python train.py --num_hidden_layers=16 --experts_per_token=1 --d_shared_expert=0 --hidden_act="geglu" --moe_layers=[0, 1, 2, 3, 4, 5, 6, 7, 8, 9, 10, 11, 12, 13, 14, 15] --normalize_top_k=false --router_logit_norm=1.0 --norm="rmsnorm" --beta1=0.9 --max_grad_norm=1.0 --max_seq_len=1024 --dataset="wikipedia_en"
Below are experts of layer 4 (counted from 0) of a mixture-of-experts language model. Rows are named router (the router's row for the expert), down (a neuron's output weights, with its number) and show model dimensions 0-31. Each number is 128 + 24 x the weight over its row's rms, rounded and kept within 0 to 255. Numbers have three digits each.
After each expert's rows: "comes before" lists some tokens at least twice as common just after its tokens as in all text. This comes from a sample of Wikipedia text that the model never trained on. Tokens count by the router's weight.

# expert 3
router:130138117146103113111145115125100132115140152105153150153155134133095151138163116122150086124099
down0:126118150181138133124165126120127156140127140134079125092161090094115086157092125127117135128165
down1:142111154123147155168093151147142119166107081176114174119141146110099153102142135086103085159136
down2:117131138117099110156112123113118120138139135132144094114148129118137119137118125161135106137157
down3:107125131127171158155139145079087132076151127151154146093145115101158090121143136147154131166157
down4:135103139137116098100167152095136123093075121129125143120130121127166087143125124155155141129113
down5:120079139143158112119120114093089134198124085116099173142145143128089119103142148088137147136088
down6:124127144129077105142134123140140136130127139132117151112116147088115123150133128158133101137172
down7:126081169106124112102141164130096100134118143166119149095056135102108138130110090124168144128109
down8:061122136157122156122100128116135139154087133094152100139147130109079131132150106112137128107120
down9:137112183143080124155055142128136129149124136173126107111176139144136131143122141126159120178145
down10:121111124125108089126091110160171131076139122188171142105086144077121173131205123130120122153138
down11:142128130079146089153152162166159134117111106129172136136124164109107156120119088133187130142084
down12:132170119150100089102142128137095119097138137199121181132152088126129167126169127138129099166146
down13:161119095147125135159067159117103102146144129109111142126150099123111155144123153133133127118093
down14:176115112150154127141120135119156129179096166114154137154113091137117094127116129084097160163111
down15:115150133128125129135103119112123112158116122113132123107156151140098132079136124153159134143056
down16:077141092105148135088180116135110114142147171172140088119133140156181096079153137116144138123178
down17:113101127182128083158108084126147148149131114158136155094077137129112117137090112074125115143139
down18:101126125096133175103128106109125133151128163170126145102114142150075084089098095133106117133146
down19:122136122113134166121163177103142145139125124098107090114138143109152129113137117160126126146129
down20:114133112133128129147150152089118140137137174121128138141110111180149143140081156057088117144135
down21:091117117168144139107110150115122091140111119151130087127121166146204091134105132158130104156151
down22:133153163113117127115159162088163137095125108100193112094108122087127152139125150107120125141133
down23:155169098081154147166131108147089092123118123118152121142139099111126116111175149113127096101119
down24:132169114140123121146127148107118113127108136070131136140166104158142140102105108150137110147085
down25:168096161110143150132130123173117161127123182148160090136121103130162148144115122103128062125151
down26:151124111145118122123133120180126180145101079135094113138125106120139122104155101137148113132125
down27:125128140151130129068084138149101151142113121137108143148150105152167143097134125120059137117131
comes before: "\n", " The", " In", " He", " It", " This"

# expert 10
router:121087127123130153165126145120173107119117124150135115108103137155119103114081111159087166122151
down0:160127123156140158155145139138103141145115111111185120165123155114116131136121112144115121108154
down1:125137193152148122117122135114104176134151096115173167170101139106140132103142142105134134126119
down2:075126104155133094102138130121129155122121139114116137065108144125144122142086127139135128163139
down3:127166147145169109137135096116099155101127133144136106146102143154148136129156106092143091101104
down4:135125117140126147145064154156141135108141089138132126161155151108123114105092148141148164117129
down5:104143135123123155110120083173154162129112126123138111145130076177105120109105083152107121155147
down6:141133111137128183177131092149138139078136103160140100134108126147136145102128134134110160137134
down7:118146185180117114116078159138116134124162098101149146144095094132120138120135171124110148086094
down8:123113129076094128124137077167139139139178132091095133142117108184166126094110119116140172072144
down9:118088133163156114103087097122087088118128155141109148112146100104109106089114177121150108139173
down10:130171080077142117105135151125094063121112130104107141105155109096139090134148154121109179139110
down11:128139135122124127144104150116129189134129125157137114112103135160168136108149087180139138114130
down12:109122147113133113120139137142127105117152110095141121167089114093122144146114152144049137113132
down13:143114135170151104117114167177130128110129106083151141120075135144095136182101074184110086156122
down14:129187122133110092102120150086150144099134135152153153152122112153084153130100113134122132159131
down15:127145128146126115158102146137118130107101105128157127126163071104150175110127125106126127141138
down16:130115166146111105109090128114150135141130133146114142184102104124134109095143140068145122139131
down17:134108143164100141131103112150117122129131112114135103150160123133121096104139158140125157126140
down18:113168099142126122124146123137133130164127126166140135158137144099118141176116133158136091170122
down19:118108159108133101097110093083218120133128144142119140117136163138121132054134132130150125082155
down20:109180123124129161151134139140128080161107118125114138150198138157141111135038165128168117099110
down21:092145084124141167174107125127171120147164125158094185104100135148143165115083171128113158136121
down22:098105109119143143160142110133171115113146124119134125145126122125158174125124160109147201106127
down23:161167147125086118142141163163110129138122107102141130130111084144142148152136106095155105145106
down24:111160096128109115136160107097106097131124125135098096103089126121116100129126124147110125162163
down25:096148118127044165148154106164135158141113176152126173117159158121172122145154159125153145126149
down26:134087095110107115094168144066095107156136123126099141113161099111105104104128103105111172143131
down27:166121119132147121172056114162145118130148153123119139080155167155154152141115147120123172140137
comes before: "ly", " ", " re", " in", "mp", " century"

# expert 20
router:130145107133118110128130081142095160116141151123152135118161107129105134129178132103141088142096
down0:140104115142099133117162132122133135098116101135144144106116143152129101137150135135172049142150
down1:094173110115152129144085171134134135115090104104102115078113142180097170120145198139136127122151
down2:097151142134113170134111141145137124150170141131168128102132144124127123131090127152139156116143
down3:129138125140144100121150141143122102115137125153104131170089100100121180091087173142157122118135
down4:113137138125123150159127131076101117151103144140093163151090139147164104173091123130139117155093
down5:129143153097142138115103139127113101131137109128095160132127128118113127098093113159115108165131
down6:144143152129122086132133082127171116116120115180130167125144098151154157142133120135136118127119
down7:129130166118146146160115092144152149141130143129131153103146153088112120164146135096102149107144
down8:114081141158102109126106122130114087126127157123093097141123135117113096096117099136147121170115
down9:118083135143111127074107165140145137154118155137134135116111143085143171109102131071108136126123
down10:177169151112125135093156098077091107159162127145154134177144149137127121118148150095124120137119
down11:123146149158179099143141110120100129132147147142115110104170125138125132162122140145114169109143
down12:100119122137145122138091118120105191170169147094112119144115085160088144116131096100119129139070
down13:122107167078132126106131123121148135158123129142117090100114127086126130126184097119194134118111
down14:139133132117132136114079129099095139119094145158119123095107096146181115120136129147146122134106
down15:143165160138096129114130130179149152130145114108155144121128167090113119150157127106155166085107
down16:169117105166146114153128093139117119119132116174106109144140142111148135094129174145155114124136
down17:161117117127087167099161133109099149148119114132137093120133097132164087143157109103147143142158
down18:115117147128101095074112152119138104181134126133118147175086113116150080111119115130113128114087
down19:099127144128113127088143149148164095134158117118126195127149129089126121113061055113125116126110
down20:112124150120132110140158124151130133117116137124158102115111160160131116109171105129119155136155
down21:097137123139155114124149146137135121172156133146163142126126140113127155130143119078079094138099
down22:123103127152106112144137170125130147107109102145121182127139167110086098162124150136123146135098
down23:129168140147141141139160092118129133150160135117127104143141127122061132124143092145125130108167
down24:136142142135166187174155125089112079123091101105146058113129121127129112113117134165102133149120
down25:133142100122134111123142093124102116099117163130102137119194099173151141118143116122102136201131
down26:116122141089102140153157111149154140130186122139138089100127119111139160128116137110131116079116
down27:120093108140140109124115109098131134097120138135110110100110150091118105099196134115159138101097
comes before: "\n", " |", " 0", " 1", " +", " 2"

# expert 0
router:105149122135140095115098104127148135140123160125091097124159110127121134097103160076108115174118
down0:142141127095150135143130152141123131136113121134171126132118094168136141175092103154113116149131
down1:161086144152107135120138095085105159140120123124135129174110109124163158140112100113165124161120
down2:134130103122143147137164089090153142101140160116151119141095131135170101178077141128162133104133
down3:159183109102162137154112108165099104157137143154150071136170170141149145147154109150118155111123
down4:088088122101118147112165135126132147129119143152097157161118098169087129132136175073144121124153
down5:138137136197145117124151153150143123132104113094121129125127134109078165113131074174090102140154
down6:150130145092125150158130105110088148082155145144166125124141139138094119164146134150184165127123
down7:130097160160091141143079157129120129113103152119088124120139086153135110101119139076099124165154
down8:104089159136127112154128147146124132087195137099122167122109144169083118126114144132113143124151
down9:131107124142116154161157171088095084149107113134136169111124169113139143182144118134125148106106
down10:120133099172134196155107102122086134133115122093164103150160129161125136102143107103101097107105
down11:152162123157158120098153130112090094154153130137161107115097129134141136120146131179120143077091
down12:148153156126098159129098142105126085154133137155105117142144099123147157107142097139118135151134
down13:139129119096118173136142160121130141126142129145146157105070106123152176128122093097165126125117
down14:120070100087138077119106139105139128134094136168141123131145162146136117103118152130099121121153
down15:168125097174109120107127133126145157132131113147077148169162132139175165110132153077141138133096
down16:141154118150141095135116122156140112108117121150134129096174137157157124112131160121191087147122
down17:124114108161136135176148118118109101137118142108106125142128129120091120106116128163148123122133
down18:110121142142128109159167087137189139162107109120131175166113128140140143133105087129113132142159
down19:095131104110132127117140121108119126109119154129106100147148168144071085129136137113132078144113
down20:105114107115129147138157177103120127120142134153100137166121132130086101153090141115131107170116
down21:141152125115144153106114147121089105145099137142147127171116124146114106071142117147138113096147
down22:144132106175110117200164113123165143116123137128137117121104102115136110107134107179142163150122
down23:154128107101117133137127101102135128083103131152144112119134089122141136137125144144108149149158
down24:087142145108169129099109131128142107180120135131120137114130174129170118106148107158114144147134
down25:159132117157093159150104130150150159129142144091068099111143131151125149121080140125133137147137
down26:117119114162158128146109116124151129103136130099118125118143146128116091140133071138104120155117
down27:119103093134178102170164102095111101097128136131142081127125144122137135147128099130120162104119
comes before: " the", " be", " ", " a", " re", " have"

# expert 45
router:127140156143183108124122170124140084104139131141111142106143154137074097125120150146113110111145
down0:109052120148153118137136103133124124116152169114143086113096103131149164094121132160131136123140
down1:105112156139096112114136105170176146158101124126146178127134149117099147128103159131134098147149
down2:130126134119139127123088176132142113146106118146160109118136122112142137103154094112113120087104
down3:160081120154107087126110142139078123120099159126113106139130112171117074163202111097148116117103
down4:145138110106152167121095163084135131132157113100130131129127143117118119132125135136097142154137
down5:120129135114111138118120145147111115123158116067132127146166136132118097130131113105155138121094
down6:152124158134158146146106107161168123095125091081136152123156115157127170216152144187111137141127
down7:127109117146125167143151096105134197120140134136110116112177116164131138141130170149132142089113
down8:114124125109153112113126090178095121132121145144111125122136147129114108073109142127146131143108
down9:142156106156111141106149127135104108108115143146109151154136125158126102155183141172134118173146
down10:129116100118150170152161108168155124147120137137122143142130099128142105203123141111145094113148
down11:088119086127107160152134119110165149125135131147130156129119121092119176119112124120134119126150
down12:141134160148174138123174121099100166132082115144153143167157105138195102111130114097131127162114
down13:132147143176124124121150136132125123137109061119153131153159112171173162173124135090129122132153
down14:122119143108131171133158167129142099142158154079115131122103159116090125149090152112128100086125
down15:137155125119104102107076133118128148128156110143133144132163143160145109149147125094163151147151
down16:117117167152123131105081099113143183150145093113161134140118139097166109141093151161117137127092
down17:120142156160129132137112167166120101108137094143136125180130112157107126093077131131137118168121
down18:194162143168123110100143117095117122157176123105151129141120128106105174138112091165103130111126
down19:149147133141141100108151119105113131108151133124100129120087090129095154132116144163063133137093
down20:160125124154115111126143115148144118092094138123128107171175151088103139140118129147106125176094
down21:141086094082151121112152096146102134073131143113101118132108151144137079122161069143118139107084
down22:118108137133180130099109121128101115123138093122137115105115139147102111104130107095096108109121
down23:149112107133121105123103102121119137149113124167098137104154109097140118144095147101152135148109
down24:168113100106135115096083159125137156120154114164103155111161135109135139149133078171089117197135
down25:151123092150136145119146137147115118127107099134126169140122116102096139167105113101117135148113
down26:123102133108144126106105176140122124142139144153139144127128132153130122107112099122121108165157
down27:144183077108106145113144128105093116142130114132135147141173128135143115161167123163112120153111
comes before: "\n", "d", "ly", "in", "il", "x"

# expert 33
router:124106135139143110147122153135143099103101106152141113128093136119181130127108119148110158115135
down0:173145175138116089147115147108132097124117136098091104110119145143152138138160110103114114102124
down1:140114126176135141133142161096080119100113116099101126104140130089124072097137116184098154124139
down2:142166105126191130132146129118131105114136122159157159095139110113106132116156076125108130122138
down3:147099110117094117139136093115131115145140139138115075134089162091151091125145127153153122102142
down4:119120132145126128137111139158175123145122147137129101124146121137139126102118126119141122115181
down5:144141176129144149092171120191181160117100092149097133193156137146161104103107090132108113158125
down6:135113141129122109138152137150105122146094094099111079159142107124106134157143137108123142140152
down7:055163131152148114119141115133144134133143107153084135110119112090127144115093094142118132108122
down8:116123115158125104123150127092175137100151156151129158104099087162100127154145104176166109068105
down9:118110124113129175108118132130170169174137139129127151135141123081078110146098131137108108126122
down10:137152120107100091151168107162127105090149154169122105102129091104121103122182095145150121082155
down11:132157138120143139114121132106116127146096098110117140140168142166136152148135093146110113134099
down12:135123132144107116123113144125105126083153165129144109117140167078122104112093159099138138135134
down13:127123165132124156097091102106139129116136128120137135132116131109113134118128095157114165118127
down14:105116088130134116098137104140108121122112140170128126152132178149144136127081067139122088163127
down15:107150143142134101162137135098112114133073114123095087135172137148141134160086121135150147122105
down16:136148146141127144142136116144107133151142166133142088115104122094128151181111122139104157112159
down17:145132119108175120134127103145099113156097116135105117105170118116105139140105144148139094086123
down18:098101170130131133108137175131099144157146123129111097137101129129096131100117108123125073163088
down19:092138130187114132160132115118126170093109133149137118141076107131140086132164177119129158117140
down20:112169117162117173102154101127125152166171153118172148118169141114158105161091140108118167096125
down21:119146107109099073121146143154107185132186117116124126107129149134120090150120126141128141106101
down22:134146119131125134148103110115134115140145095161092112142088136124091111122099100139134120090149
down23:194156101152072110144152127114129135145136158158112128140116132165111141160163136129133101099145
down24:122119122175131078114140135109117169127134155106137143110136101128112129127108109216126109135111
down25:150128194105125081118127120145094122148133178131074098077133148122138133130147144129152126135093
down26:092089117100129153121111113183138151114110112156140123121142134123086070105101129165153119084155
down27:095082134114166137161086140136185133135102133081151173140159104132149160147132139115077104127111
comes before: "\n", "ed", "d", "ing", "See", " as"

# expert 9
router:116133115132158195150130132147124105134143086124156149127107090146157114152144093134117134131154
down0:103143116133148133122105098150104180114131153127136092105145122135124113114196103112114081108135
down1:131105164099132132079135146154120151115140135133122145211106135114115141120134122164164118103117
down2:130115115157134147159126081107102126143148130152142113126125125153148177107180125109113152163136
down3:134137159122112100130106106117100114133127109135113149166098159117130120177109127139134078095123
down4:126129144109160124151138145158149118143129141107088107121114137119116098135097141141132127090090
down5:108121167155137144161151142116129081117130113136151095104122110064170122115146136115139122099146
down6:154088172135115134126082165157121151159119146141158145099156171116114128149121134091139090137111
down7:106137125134145090085098136134104138092128143140101148113160134138131146088148154127180150110168
down8:122106140112101104133084157138136153097121111107098147143113092137139161162111122117139154150111
down9:126117133152096127165143147122120159146157169112145131151120106100152135124154134079081108152117
down10:153118116149117143149120107139164141168169159121117176156129143110138128173128137118102107081146
down11:099117125096172177166118163132141152102150126133120177176103139152136119087126123094094117107144
down12:130159144147099123153109133138129100179099122128104138101148117146135101157112115104151116162134
down13:093116136110118161144164123094140123119125121128126136145118090116095110135123113108121106110094
down14:140127128101118072111136141104094124129125146128127104123164148165127084147113101134132134111130
down15:161122177136099162120128100121130113135154124150104099103119126173139101117157130082145100160132
down16:141135136164136109116125137125129153166099093181109169173144099106165088080123147101162109138154
down17:109129120110102098128161166102105106122131148092147110090096140133137153118078110152118124106104
down18:123142161102127111164133146142101080156125151099063079157050121157160141137158119133105171117114
down19:131106132147164148116125150169097138192145161184160116110170130130113087091126112132110102121135
down20:123133092125113085112127130164090130115149156124150087177160117129164118140167161085137109113112
down21:191128102130130134136182128122071159107137111144185145132099123124117110122181157127128155100121
down22:106138142127100122141138118197128107160102144107136097138167179142123145133111119115117088174096
down23:138091158137141119131148133121133150054099072123137115102094118160115146160099108144153115172175
down24:101123140146115106144121177158192129139134169141132153099128089161156118111106116154128080128167
down25:138158139126164161118128131131142125080120112103148129102154139113140090111124156149125170133101
down26:129127138127130142091064159130134164078092160124105102126101159101102129171113136129152133112143
down27:128123139127124134130119134113135115150160093076119140142165134146071120143170113147140097095081
comes before: "\n", " ", " 0", " 1", " —", " 2"

# expert 40
router:136156113138104134111136105128092157105145151114148145145152131136084152135168114107154069140104
down0:162137122134156117160147133146133165139106133095095116162189146168099128145081138155099135087105
down1:177098090113157105136118116105118110138201135123091149156150109113145124137074138133116133111144
down2:115119091145098172155116168115103116131130139092170141089145106160109115121134145111171086147110
down3:159132131153107133158155139129106122139144097134124098076090144151126107111112121100157123123095
down4:134088146102097119146093167151163122117184117126137114152191111132127159136121101090133127123140
down5:171153106170159114100147149149126107126140156128118138111142135179123168121131144052135119135120
down6:118141081115136176127077118119133098109100135135113127114123153132109135118101176145092155164137
down7:095065123123149097077137149147098165140111130142109192127144120151144145115122146121094137136150
down8:116126102153141114105139132093130112110135125106110143120135126112120112119140117064173154144177
down9:099126132072134095141049149134112120094149117140089134097168117093126108123120118124114135116098
down10:091158133092144127102152125100120136161106105076108156064085117090091150128134086150074124150121
down11:110172122175158099168142139114115138102139148156137105113134125086136134141133127116138069107102
down12:127120131166149106118164181133139131121136125139139154137162159126134181097139080114125112146137
down13:109131204129110109094098092114188133131151123134139122143093109124189147122138098134117138122121
down14:120111129098139091139137146120117108118109146117128087154086118142102134136138109162116100149085
down15:122122127110144102144121152138152141125108098096111181146081101096070136118143143154134118132135
down16:122133152125141138150143109155127155117098111136109151088131148146124118091103136110119098114149
down17:124137127138115165160135101150149157107142137154101135094174105131166121124085142159157139113127
down18:154093092093143087135120096140138163114122138119144133145111151141103151070118139124142181096129
down19:160118122140098126155134121144108098132120152119130165121075098149094131146132104127157111110128
down20:116153139156106144127104139138159127062140135133161119138171146145139093139157113122172158123100
down21:093116142146150069102108110122125118106143123115140159115119161108105116137106103130115195167154
down22:150113173127116119123127137128125170099129124120114109097116143105163137119121091122130111148118
down23:105134123152146085149193170175160123139110163118153125091130123090151102142145086154139182137161
down24:121117172150119105092167087125125159124132131124149128125088150123129129139123130131129167156116
down25:149118117131136133103147138080099122146154130103146091102131105097146125153085107173118113158092
down26:124141100139138166157152119134141179144134145133092127138136112134134137120130111095105117156092
down27:124072152113132153114097119117136127107063122142157164110100101100091087122136117157144102128134
comes before: ",", ".", " and", " of", " in", " were"

# expert 15
router:127137122103148149100132115131145103143105142131124094085073122151122114124104162121112095110148
down0:184131131114121100132115125140117151115146126169125146121129084132121148125113059172141061131155
down1:138089124092126118164143119148161116138136140093182144164133126110174175155151157125161126104140
down2:088157124127153111126129132128149134140099118103095150118112168126104166110105158095078087127129
down3:109123082092144122118089176116131113141117163092094100087107139139113171126096150128117083138113
down4:121147114103112160125097139082143129110115101140157163119132192148163147166109088110113146102120
down5:070125105150162142143159089118141163081124151130139134118094182136119135142079118128161131115143
down6:105141092111151163134133112139097173091139128164135140122109143131160135093107136123151151148172
down7:066149097118119197169132132158153098103129145127168095191091087123123142152120145131098158132126
down8:094111111141140165110148091102129138128190082147128110147156138114110177123114121156134165143101
down9:141114115133091085125139080126082096127080122100105127125141122143145156066175123100086136132130
down10:118144122097108132099171124101107149130139123166126135115119129143164085098116181095112111154174
down11:084152112151103113132101094136124178140130175130120131110102112161124142129140194139129143116116
down12:125136110126117141142167130137107116167114146134138083121149128118127079156109165142131163077126
down13:158141144095131147122140095072110148169131104131138125158148136093128166108119099161161130098142
down14:142146083125115106126111146120151136170134118116101114134063093138100106193147125114118169129072
down15:136148172119142156160152147136129148154124120109071122119140171079072098146100117147165144129134
down16:119127128128150158113106060177114121150092113147104146130123121125145161102116111136103137146147
down17:159123152126113118129129136116147107121115142119164128110122158128109121134136104146115114128136
down18:141153126134154093164116174116154118156125163125145128140147125120117106116167172156108107127104
down19:139097157132115089123149179137136130130111120145098114146152116135114099114161111128144126147149
down20:149137134117112124120133132152115113116121093160104107106139112110172138131089123148081157147152
down21:087172142128130088134123110109133135149107087120161133177141135147166141143129149116125142174098
down22:145146136071090147121115140094105183119118077098123130147158171110119138096105102122085154098146
down23:170119152104165141081119141132141107104168095134100135142088103135103138097129142111173109136174
down24:170080142145183118168180162112132127091159115135101148116118139141148158104141114095151086132161
down25:111115104109123115113096135130179166124136151164064128121144130148117091111176108158090136106129
down26:111149147138155131138116134147128057121123156103106152089167132127112151124147124188115171142133
down27:142106153161140129155098154183119145105121152085092089124122112111097079135133153123134099142153
comes before: " of", "s", "al", ",", ".", ":"

# expert 16
router:136153121137115103122139099123087155122133152129157128152157119132096140128167132097151072148100
down0:166115141139102114134105145168140160110104140114157114146099206150119128152116163100145140136174
down1:145135187124153134141129180126085121109084098147111097144161152177107108144116138102132134155100
down2:119129135136140143163127138117080183117116107152119089149095163098113120125150116155114111120151
down3:107131121167131098141150118110124095121118155119131125131119121148111126129118144093162129126156
down4:134105129167125120119129156110145139185142146124148122133159150161137105126143119116144132091144
down5:116151107158110129141115114107130138126098151142083144108129129097153081120173155148119152120144
down6:118145106141153154119115113155126122175180122101122078118131108181181105124111103145078123170109
down7:105118124136140088162136148125156141154159153141119128072110156146146137133159099142118118156125
down8:110176148110120138138156129089145140149117117166149144125155101105109139123103124163126129101123
down9:111158170099141109139121144143085124140103138143146151074167161109123179150085132102106158135139
down10:123163123071121130103150132152133146111134104107181167130126144139127099161104127113107144155162
down11:101112123131116098131106127094177161149110136133167133080144137118098165140112121153129115130139
down12:136188144107137149087118109141112117139132127126150158129142170138132123161136140103101148090126
down13:129116139104136071094126093139097129068149107106096201133116134200114087122134115129133150106127
down14:124149143115082150136106099137089078168124121152116121157108137129098120114118150137128146151114
down15:126124118178138103142104135137120125134153167145131126162154082127150147131136140128125101137112
down16:134136123118113166157102128132130119135097154092100175148101151107113208122115129117152138141127
down17:095113120152094139094160109115139126129136116168116066138098122154120155132124179130117122133107
down18:119106159108132125124106119131130078126133131180100112110113106120168109142105179168123126136075
down19:132174125130069152144144179129140140137122092154160144105150120122119108121104117130104135140122
down20:133153136114164136109124149081106159138144129129123117139133131111129121081141149112137099148125
down21:121113106129189103113096134132161109149092106108155164149102134119131134143148078124125127081084
down22:138125140126160087093130144137168093170121137140095105152081119122128129118120149116145145110147
down23:117144141113139123110106118087123121161110111122146087184152168174123093118136115155127103131124
down24:134130135130194139166156136158155118125144125085147155126111103127122086114161119076136119095130
down25:164126135114105145141117110141128166081130136135131142135127108096127136127072115103147143060138
down26:126170132142143141117125106120132113161106119135120078140125113125126163156137132101137182081102
down27:143102136131141109100134083148133163094109119097135112099106108133109131164126141124148147136122
comes before: " and", " the", " but", " which", " a", " was"

# expert 35
router:153127149124105133129114159139143136116117110114149097150118102102142157098167110136152120196139
down0:110120151162138143144174091153152174107111101118136136127175091141146147090123116141126183138142
down1:118139126080097105125138074150104136141122098160115133080112137160148112120079128139150102118155
down2:109133081115147150123132130173157103120140103142130089102157161089123151134112112134138153124138
down3:153119145166123163104088117085103152140104168125154163130139120093120144157097112105148131133138
down4:114111164126127122113141105128160151144127114143123087148140125169094137127131149105127102146124
down5:163141136113125163137115139108143117077137162089078117100169176114094135106097101145088170113080
down6:132112118140097185109101142105142111145095130136133103116103144126128099120141159109105101140109
down7:131105166126105163117158145126136148132118063132124100084148120141101119133105136114132125168138
down8:170103164148153164122167123117127127122132138125147178125119159101085146121103099099159156134116
down9:139090103111140186136107110171114123121134126081136087105100166093102137171138132095080121085078
down10:122112168130128162154128156115142124149127162133110133108104138093118137161106182122158099117121
down11:132107116097148106146175129115128145109131139129164132117114155151124154186115114132142134142108
down12:092125174136150151104124093118120159067121156138164156116134114084131136133137115129138153173128
down13:158167110147110101137121114132132140127136151154129143176153152091158153136135152116156091111108
down14:141137112139085113102080124145161130061137135117129104172176174110106163119120126124082116074143
down15:088073182093168127107142137107121089122137144111139135092141130146152082084121157134126140152094
down16:103129140136074134162128148144118112140140147098126155118129151139158160132081116103115142148130
down17:133130140122145103130144129141090142135129087137128125151157140114177107119122141119137125120096
down18:157144124088115177094124132157085130095123135090133113110134119115168164125120137139145123106115
down19:112146101091099131179067148102153115148158116164144120135138146127136137127112093099118128144124
down20:133112105117108145110156139130139152113109124116104114136141097105130115141132063148138149105126
down21:162103102124149134127133093134103124162124101152136131148130170124126124096052140126122133122149
down22:122149157138128128159089123152128096137144114137093083147146149169120092122114147136123141160132
down23:088135140107122063117084162117170131105109127112129132128119130131173142108109139137179174130096
down24:125155116154083134157093140171111130096150107151158105182111142123163145101128109107112129111162
down25:139096129161166120106113092154144130119146106089098082142139149128127115151120104143112156135089
down26:137111130155085120098143095160157160112135132136096121157171145129133116123163118151117130110119
down27:096157086113166129097156127145119123129183175157133136162072098148097112159133148111127118123101
comes before: ",", " |", ")", " 19", ".", "–20"

# expert 8
router:109150111160127140111114112103085123118133149099140142175177112116115146104147097139177099135101
down0:112126150083134127149126117120145137161118121078136170126122155143111125121087114119075143121170
down1:153124122118109125130136178175158164100134113111137113105105138147112118083139108159101124135116
down2:136114126167154133061076116174125129109107139127170115102130112135157116143193124110129147151115
down3:117120138151116150130121139094076153141128156115114140090148114120137133139094126134086149049131
down4:170077101163161136157134139101129114076124136149083174163128107113128112148155120148148129138125
down5:123154111102082122138102133127152102122145111085145135135127112149114081093134111144152135136093
down6:117120125098147105117099140092141152161180142189136170079157164090122123109103117133156108143119
down7:145098127110096142144115134149077134124141097131122116170116126112146097139147097106141153118108
down8:149126125121140114097086146155122117161136108139122083144093128103089152167121118105150107115137
down9:125146121173145117097130138149102095084155070164101169125126136124124117141138112093130134123145
down10:122144151118173113140176129132152136121137168180162147117094118145111130137122146123126102113123
down11:102088128163158114123115135105106169100107080140135105102106145119135139174123109102151129103113
down12:129121142144119175116146116141157202147161100101158146133174172130115156144070148139152128118137
down13:161082087099173077115109094163128107130125117144135123133180171107087139117148121159130135091147
down14:101114124159115131140176126142092152121092146099161140108149175144141104120138126118155137115098
down15:122135124088110132158120132133125127138150154130103147128116112105114079141167109159148119166180
down16:174147114118124099105123133162131099097109135141112143133115129194161129135109134123145134112172
down17:105125119128090133142106163121129127110148134163152097130112107137114154147068130072066118112089
down18:116107131127100135127109094132140110126160169159152139118147128130119171141207192112107138120110
down19:082104159096123139123173122106151093092131176127124112092154171128148099128132158132150136154139
down20:129152136122127094141111106121111188121132128102117114138078130132078126151129200126083118130126
down21:215149123135133147178103185159118124164139138144085133126137124119101091136106126106156122120108
down22:088158140124117135125140127103136142162143123159117131146179130115100136096128112104118137171145
down23:118128147157092130121121131153123142124109116099139125162145159138141107161213166147088151137130
down24:152140097109121121103153102127144124141125139127144094118122159139145144108139104102139129123123
down25:141136135121116126107120156151111105152128174143111139126166156131137123169167126112173124148112
down26:133126112141133123101128121137154063158150124104109105121126129099141103176164169165173144093108
down27:139107132114146107128144137197133107118153105129106163137139137135139097158146123168077143148137
comes before: "-", "|", "==", "\n", "The", "==="